Below are experts of layer 4 (counted from 0) of a mixture-of-experts language model. Rows are named router (the router's row for the expert), up (a neuron's input weights, with its number), down (a neuron's output weights, with its number) and show model dimensions 192-255. Each number is 50 + 15 x the weight over its row's rms, rounded and kept within 0 to 99.
After each expert's rows: "comes after" lists some tokens at least twice as common just before its tokens as in all text. This comes from a sample of Wikipedia text that the model never trained on. Tokens count by the router's weight.

# expert 5
router:58 38 73 27 55 64 43 62 72 54 52 45 78 45 44 86 57 42 63 44 49 09 46 36 41 41 77 71 54 62 44 51 50 47 48 69 31 05 40 58 54 24 41 29 24 51 69 29 33 50 71 47 24 46 55 49 61 29 57 53 48 46 37 27
up0:71 65 70 59 83 37 28 40 53 51 25 66 75 73 45 69 41 51 70 35 46 37 74 51 40 48 39 65 71 62 61 36 72 60 58 42 60 15 46 54 52 59 52 31 52 39 38 45 35 21 52 68 34 57 63 43 52 23 38 55 30 59 55 37
down0:52 43 66 33 28 65 62 54 57 63 38 52 38 60 53 31 69 82 71 54 48 22 79 73 54 71 79 58 68 51 59 45 50 52 72 67 35 68 42 49 40 33 46 61 45 30 48 86 64 60 37 36 64 29 34 54 57 74 67 73 38 29 46 56
comes after: " the", " a", " and", "'s", " for", " his"

# expert 18
router:26 35 43 59 33 39 87 34 57 30 31 54 39 34 49 41 72 54 29 36 72 61 55 56 51 52 62 68 87 35 44 42 65 76 58 60 47 50 32 41 55 58 69 60 48 37 42 54 81 57 66 52 55 40 24 29 30 57 76 53 48 63 49 61
up0:44 38 70 40 63 28 34 47 68 46 53 59 43 68 34 57 44 65 58 52 60 57 46 51 53 55 73 77 42 37 14 48 66 61 59 51 53 48 62 32 64 53 78 52 38 51 52 55 63 46 00 57 53 30 79 74 35 59 19 48 36 67 38 23
down0:36 24 44 60 70 59 63 58 37 78 43 65 58 70 52 37 20 55 43 25 61 60 76 09 46 24 21 52 28 65 33 76 63 60 78 58 50 48 51 49 43 67 50 39 29 67 61 35 77 52 59 63 45 50 35 40 50 39 90 26 60 51 36 52
comes after: " the", "-", " of", " and", ":", " a"

# expert 72
router:36 49 53 42 19 30 59 65 34 61 46 57 28 67 72 38 38 57 55 71 56 53 66 41 51 32 57 31 64 54 24 14 30 49 59 44 64 63 59 80 62 61 49 47 49 58 67 71 60 50 63 60 70 28 43 49 54 57 59 49 68 52 65 64
up0:68 33 71 39 54 50 38 46 38 29 54 74 53 56 35 42 34 49 30 46 35 45 45 52 32 49 45 44 41 46 46 10 37 84 48 34 47 40 62 43 44 67 53 42 49 39 38 32 69 43 55 64 30 43 57 33 46 50 43 63 25 56 29 56
down0:66 63 15 61 63 25 60 28 46 62 42 54 32 45 52 45 36 59 47 49 81 50 58 65 56 38 67 86 50 65 68 85 50 47 72 65 40 35 30 56 44 57 46 57 43 75 51 66 56 59 47 40 73 59 40 66 33 54 26 30 59 62 29 69
comes after: " |\n", " ", ")", "%", "0", "5"

# expert 34
router:48 49 51 67 31 57 73 44 51 45 49 34 40 48 21 51 50 42 46 35 78 37 55 29 43 36 56 70 57 57 46 60 58 49 53 72 47 22 43 55 50 40 36 03 33 46 55 64 50 47 64 77 31 13 37 56 54 35 36 55 44 49 44 22
up0:64 40 41 37 25 39 70 36 43 40 43 38 53 37 54 74 45 50 72 50 61 78 26 20 33 62 59 42 64 59 47 59 48 32 51 58 79 34 54 53 48 12 36 54 55 41 28 43 37 37 56 30 52 53 16 27 56 66 39 54 53 57 40 66
down0:43 42 47 43 56 57 43 61 41 37 35 31 70 74 65 32 26 49 54 41 46 61 41 52 68 46 64 55 36 49 32 47 16 57 22 52 40 44 49 39 45 53 61 48 50 48 48 55 66 56 53 59 43 68 71 25 62 64 34 45 37 34 51 35
comes after: " ", "2", " (", "1", " =\n\n"

# expert 24
router:68 70 71 76 45 66 71 54 65 32 42 55 69 54 45 59 57 44 57 86 56 44 53 21 25 59 54 56 54 42 46 42 50 50 50 74 60 18 45 47 63 44 45 60 36 55 51 45 69 57 65 58 34 38 39 49 62 61 40 54 43 77 35 45
up7:62 67 72 63 26 46 40 54 46 61 49 57 59 47 71 48 46 74 45 58 46 33 56 81 45 65 73 30 40 36 26 11 42 84 32 27 44 55 34 45 67 51 62 46 63 59 34 56 40 67 43 47 57 31 59 46 40 38 59 66 63 43 51 35
down7:34 26 43 36 54 45 63 55 78 60 39 36 64 83 42 45 39 89 44 72 43 60 68 45 61 47 52 18 43 34 47 62 61 60 46 62 54 40 96 32 67 45 34 58 52 58 43 57 59 44 63 39 51 60 33 49 67 47 45 30 67 58 63 75
comes after: " a", " the", " and", " of", "'s", " for"

# expert 37
router:38 44 82 48 49 35 37 58 51 56 38 41 50 59 63 42 61 42 59 66 88 49 53 49 44 37 55 67 49 74 35 35 64 46 49 43 62 38 51 77 44 50 43 47 50 29 43 41 72 76 64 63 54 77 23 50 40 38 71 51 56 53 36 63
up0:80 57 59 57 60 81 40 66 47 53 58 63 49 39 06 54 45 72 59 24 36 53 50 55 59 44 39 57 65 42 26 65 45 21 44 65 35 33 47 84 50 73 65 72 29 36 94 57 62 19 41 66 37 21 42 75 40 30 41 27 29 42 65 45
down0:33 70 27 34 50 38 63 43 49 78 39 51 45 44 67 69 54 48 45 66 73 66 52 62 44 54 51 59 53 44 45 53 50 47 52 75 61 35 19 08 65 42 57 73 56 23 64 52 55 60 46 76 60 52 61 52 64 52 41 51 74 41 47 50
comes after: " |", ",", " of", ":", " in", "-"

# expert 31
router:29 52 31 62 30 57 61 43 31 62 48 27 71 39 39 28 60 58 53 63 68 46 51 66 51 39 62 59 59 70 53 35 34 71 50 54 69 25 52 50 85 40 50 25 45 35 40 39 48 38 51 70 12 69 56 39 53 56 57 50 49 49 61 37
up0:61 26 36 53 48 58 62 65 47 55 49 78 74 64 66 26 22 43 63 68 67 61 34 74 51 53 52 66 43 38 52 47 44 69 41 58 30 57 77 51 50 48 52 63 42 41 44 58 68 61 48 75 49 47 67 56 55 65 61 53 64 52 42 33
down0:59 55 59 58 58 48 43 55 53 59 66 27 58 51 32 44 59 26 37 40 41 55 72 27 54 22 28 14 33 68 47 49 40 49 67 54 61 41 54 47 67 73 37 59 63 38 74 50 70 43 56 58 48 48 48 41 27 47 56 65 41 60 33 62
comes after: " ", "1", "2", "3", "4", " −"

# expert 8
router:14 41 50 68 35 58 88 32 37 38 58 49 54 53 51 55 57 27 21 56 51 53 37 41 49 39 59 57 60 48 53 41 26 52 26 56 50 55 33 60 45 43 82 32 50 42 77 55 51 60 61 75 35 45 16 63 45 34 76 35 40 27 47 54
up7:46 54 61 46 38 55 60 64 54 19 67 63 45 52 75 65 65 43 46 31 62 43 69 62 45 51 70 49 39 39 44 64 53 45 28 51 43 60 64 32 48 61 29 41 29 30 55 56 56 67 45 66 51 43 64 47 50 17 50 53 42 31 45 49
down7:47 79 61 49 69 54 14 62 79 40 54 34 46 65 40 23 13 61 51 54 35 38 48 67 57 51 63 51 56 51 64 59 64 68 72 41 69 52 40 40 32 41 70 75 77 51 60 59 42 35 55 35 17 68 59 57 51 33 69 64 68 49 50 33
comes after: " was", ".", " he", " He", ",", " and"

# expert 60
router:29 33 43 60 47 50 85 29 60 61 45 29 36 55 36 59 52 43 39 50 70 40 27 55 49 32 61 75 82 48 33 40 44 58 35 61 56 63 53 61 67 78 55 61 52 50 50 37 54 50 71 54 33 50 21 57 34 46 55 34 49 85 61 33
up0:71 16 38 44 40 55 47 33 64 53 34 56 67 76 65 51 46 39 43 47 61 52 37 38 61 28 52 47 69 31 28 58 43 71 53 48 52 51 04 51 63 39 43 53 35 49 41 27 63 40 68 44 15 38 43 25 37 74 54 50 51 46 75 43
down0:60 75 67 69 59 25 63 58 73 63 47 55 49 52 36 61 25 51 56 24 39 22 73 77 55 77 59 41 37 46 59 58 63 44 50 71 75 31 53 53 46 47 57 62 32 42 39 53 47 52 46 47 41 31 12 20 49 11 42 62 64 58 48 55
comes after: " and", " \"", " the", ",", " (", " a"

# expert 76
router:54 49 64 61 43 73 36 70 51 74 63 41 47 18 60 51 37 31 60 63 65 65 47 57 69 47 65 44 52 45 18 37 72 58 44 73 63 53 68 36 57 21 70 58 64 63 51 50 79 26 75 56 68 62 43 31 47 52 60 43 37 22 40 58
up0:73 35 55 41 50 60 75 38 71 29 34 35 40 66 48 46 50 39 65 41 48 23 33 32 52 59 58 35 41 32 58 29 48 43 35 38 59 84 43 60 60 52 62 58 70 38 45 46 52 69 34 99 62 46 75 32 63 35 49 44 16 57 37 48
down0:39 40 38 79 63 65 41 51 52 33 57 39 52 68 59 69 20 56 19 56 40 50 68 55 56 38 42 71 40 52 28 71 66 39 49 55 22 38 68 49 50 44 61 55 34 50 47 44 52 45 69 25 54 52 55 35 44 40 57 31 57 40 63 48
comes after: " |\n", "\n", ")\n", ".\n", " such", "4"

# expert 75
router:40 54 35 63 44 43 68 47 58 90 48 43 46 76 41 54 49 40 39 39 57 44 42 60 59 59 64 50 61 38 29 27 15 42 35 93 67 59 19 51 55 35 67 30 56 58 71 49 65 44 45 88 46 53 47 49 42 46 68 52 29 28 56 33
up0:59 70 61 25 50 77 69 70 43 59 14 49 66 20 52 51 70 43 26 30 21 69 26 46 60 34 29 54 40 67 56 47 53 87 59 79 77 57 24 56 74 29 48 42 42 47 58 69 50 38 61 60 34 60 69 46 24 77 69 80 61 54 56 53
down0:24 58 70 49 76 63 68 47 44 44 49 74 32 56 45 59 26 56 61 24 15 60 42 65 44 42 44 61 47 37 67 58 70 61 51 57 60 60 31 49 49 47 37 44 59 34 64 62 34 60 56 43 34 35 76 46 43 86 31 55 55 37 51 37
comes after: ",", " due", " and", " known", " it", " However"

# expert 49
router:70 63 65 51 43 50 53 70 81 36 08 47 40 63 56 70 56 55 59 60 33 34 49 26 59 36 89 38 62 47 44 33 34 60 37 53 54 53 79 35 62 40 61 54 34 67 36 45 79 49 72 56 24 47 60 40 44 70 47 69 56 64 43 45
up7:71 66 43 34 39 34 49 79 35 79 45 54 45 48 53 37 58 60 68 24 55 19 69 62 62 32 47 35 44 60 40 47 31 28 52 58 44 59 78 64 54 47 43 41 56 31 56 24 66 45 59 42 73 63 57 36 40 46 49 67 39 35 47 18
down7:12 48 55 46 66 72 86 52 58 51 23 69 40 67 50 45 60 40 70 71 77 42 46 52 40 68 43 58 47 52 19 46 24 47 49 43 40 30 12 45 65 62 53 74 51 39 60 56 49 60 46 54 34 36 34 45 46 32 59 45 40 57 45 66
comes after: " of", " the", " for", " a", " in", "."

# expert 11
router:24 09 62 51 40 61 62 38 62 68 28 63 32 16 33 40 45 63 14 55 63 48 63 56 65 64 64 48 41 61 46 22 68 65 52 66 52 48 26 29 53 36 47 33 32 69 66 46 78 40 54 46 49 68 52 17 28 69 62 53 33 49 25 29
up0:51 53 52 52 53 70 46 59 32 78 67 57 43 64 35 29 57 36 35 36 50 42 48 57 62 36 55 46 75 55 35 42 40 81 47 58 17 32 43 51 27 54 57 63 25 35 61 49 73 27 37 63 25 29 56 35 31 71 44 56 40 29 44 35
down0:65 32 42 25 64 51 48 77 45 47 56 44 32 30 48 18 31 66 38 46 42 37 47 45 51 58 37 57 40 38 37 65 44 29 62 51 59 63 63 54 52 52 71 74 44 45 52 38 30 62 66 39 52 48 74 44 57 31 45 56 76 56 79 79
comes after: " |\n", " ", "\n", ")", "===\n\n", " information"

# expert 13
router:51 43 22 65 35 62 44 39 45 63 49 42 56 53 53 46 72 47 44 74 55 38 36 40 54 39 65 62 66 70 65 37 50 77 41 56 68 09 26 65 85 33 35 25 59 44 84 37 43 57 46 69 27 69 74 08 38 14 49 48 63 55 73 37
up0:47 43 34 65 46 42 61 30 64 65 37 72 53 43 50 46 60 45 53 61 27 46 44 25 34 49 46 65 61 53 51 56 48 51 42 72 52 60 48 49 44 49 63 48 50 61 65 54 38 43 34 47 51 49 43 46 39 55 47 27 67 53 57 21
down0:91 43 80 31 39 37 36 34 49 46 34 44 57 39 66 48 48 51 61 56 62 64 45 38 36 48 30 47 37 62 72 43 45 57 58 35 51 59 31 51 47 66 41 85 69 55 43 51 72 42 39 61 64 23 50 43 41 62 77 45 55 52 32 55
comes after: "9", ".", "1", "0", "8", "5"

# expert 56
router:37 17 47 40 48 47 80 38 62 54 26 37 51 44 16 48 46 50 54 74 53 28 23 32 70 53 80 53 40 53 48 53 39 55 43 55 44 30 33 57 40 58 52 38 49 65 59 58 53 59 59 58 74 33 53 24 36 40 67 64 62 41 37 50
up0:44 52 18 67 60 52 56 63 47 58 57 44 48 41 54 61 48 65 77 48 40 50 59 46 80 31 63 41 49 42 15 46 44 50 21 38 53 25 46 46 54 64 43 50 50 55 29 37 78 08 82 51 56 20 53 52 39 38 37 48 68 48 56 70
down0:71 45 49 46 76 42 54 59 39 43 37 48 41 19 54 48 38 52 63 64 29 33 47 69 30 56 47 18 42 58 59 57 33 49 69 59 33 22 59 53 39 47 33 52 29 56 79 56 20 79 49 55 62 60 64 62 35 59 70 48 56 62 24 40
comes after: " |", " the", ",", "|", " of", "."

# expert 74
router:55 25 47 76 38 50 89 30 56 60 48 46 39 44 19 64 37 46 38 75 66 40 51 31 32 32 72 66 47 38 63 53 59 65 23 63 65 21 68 50 54 57 34 26 32 61 47 41 53 56 50 64 47 44 41 39 44 55 48 49 48 41 63 32
up0:69 33 46 42 57 39 31 57 79 53 33 32 66 40 51 69 82 37 36 57 47 67 46 58 56 34 68 24 61 62 60 45 54 59 55 46 65 52 49 47 62 52 44 53 56 56 47 56 67 35 61 41 70 55 36 39 49 60 77 57 79 48 33 66
down0:50 48 60 87 62 24 48 75 10 43 92 31 48 77 63 54 63 48 65 35 49 50 41 16 40 50 14 83 75 74 63 54 55 37 56 28 75 78 48 58 51 46 77 33 53 41 36 48 48 48 53 55 39 59 63 31 44 51 65 68 23 46 61 40
comes after: "0", "9", "–", "8", " U", "/"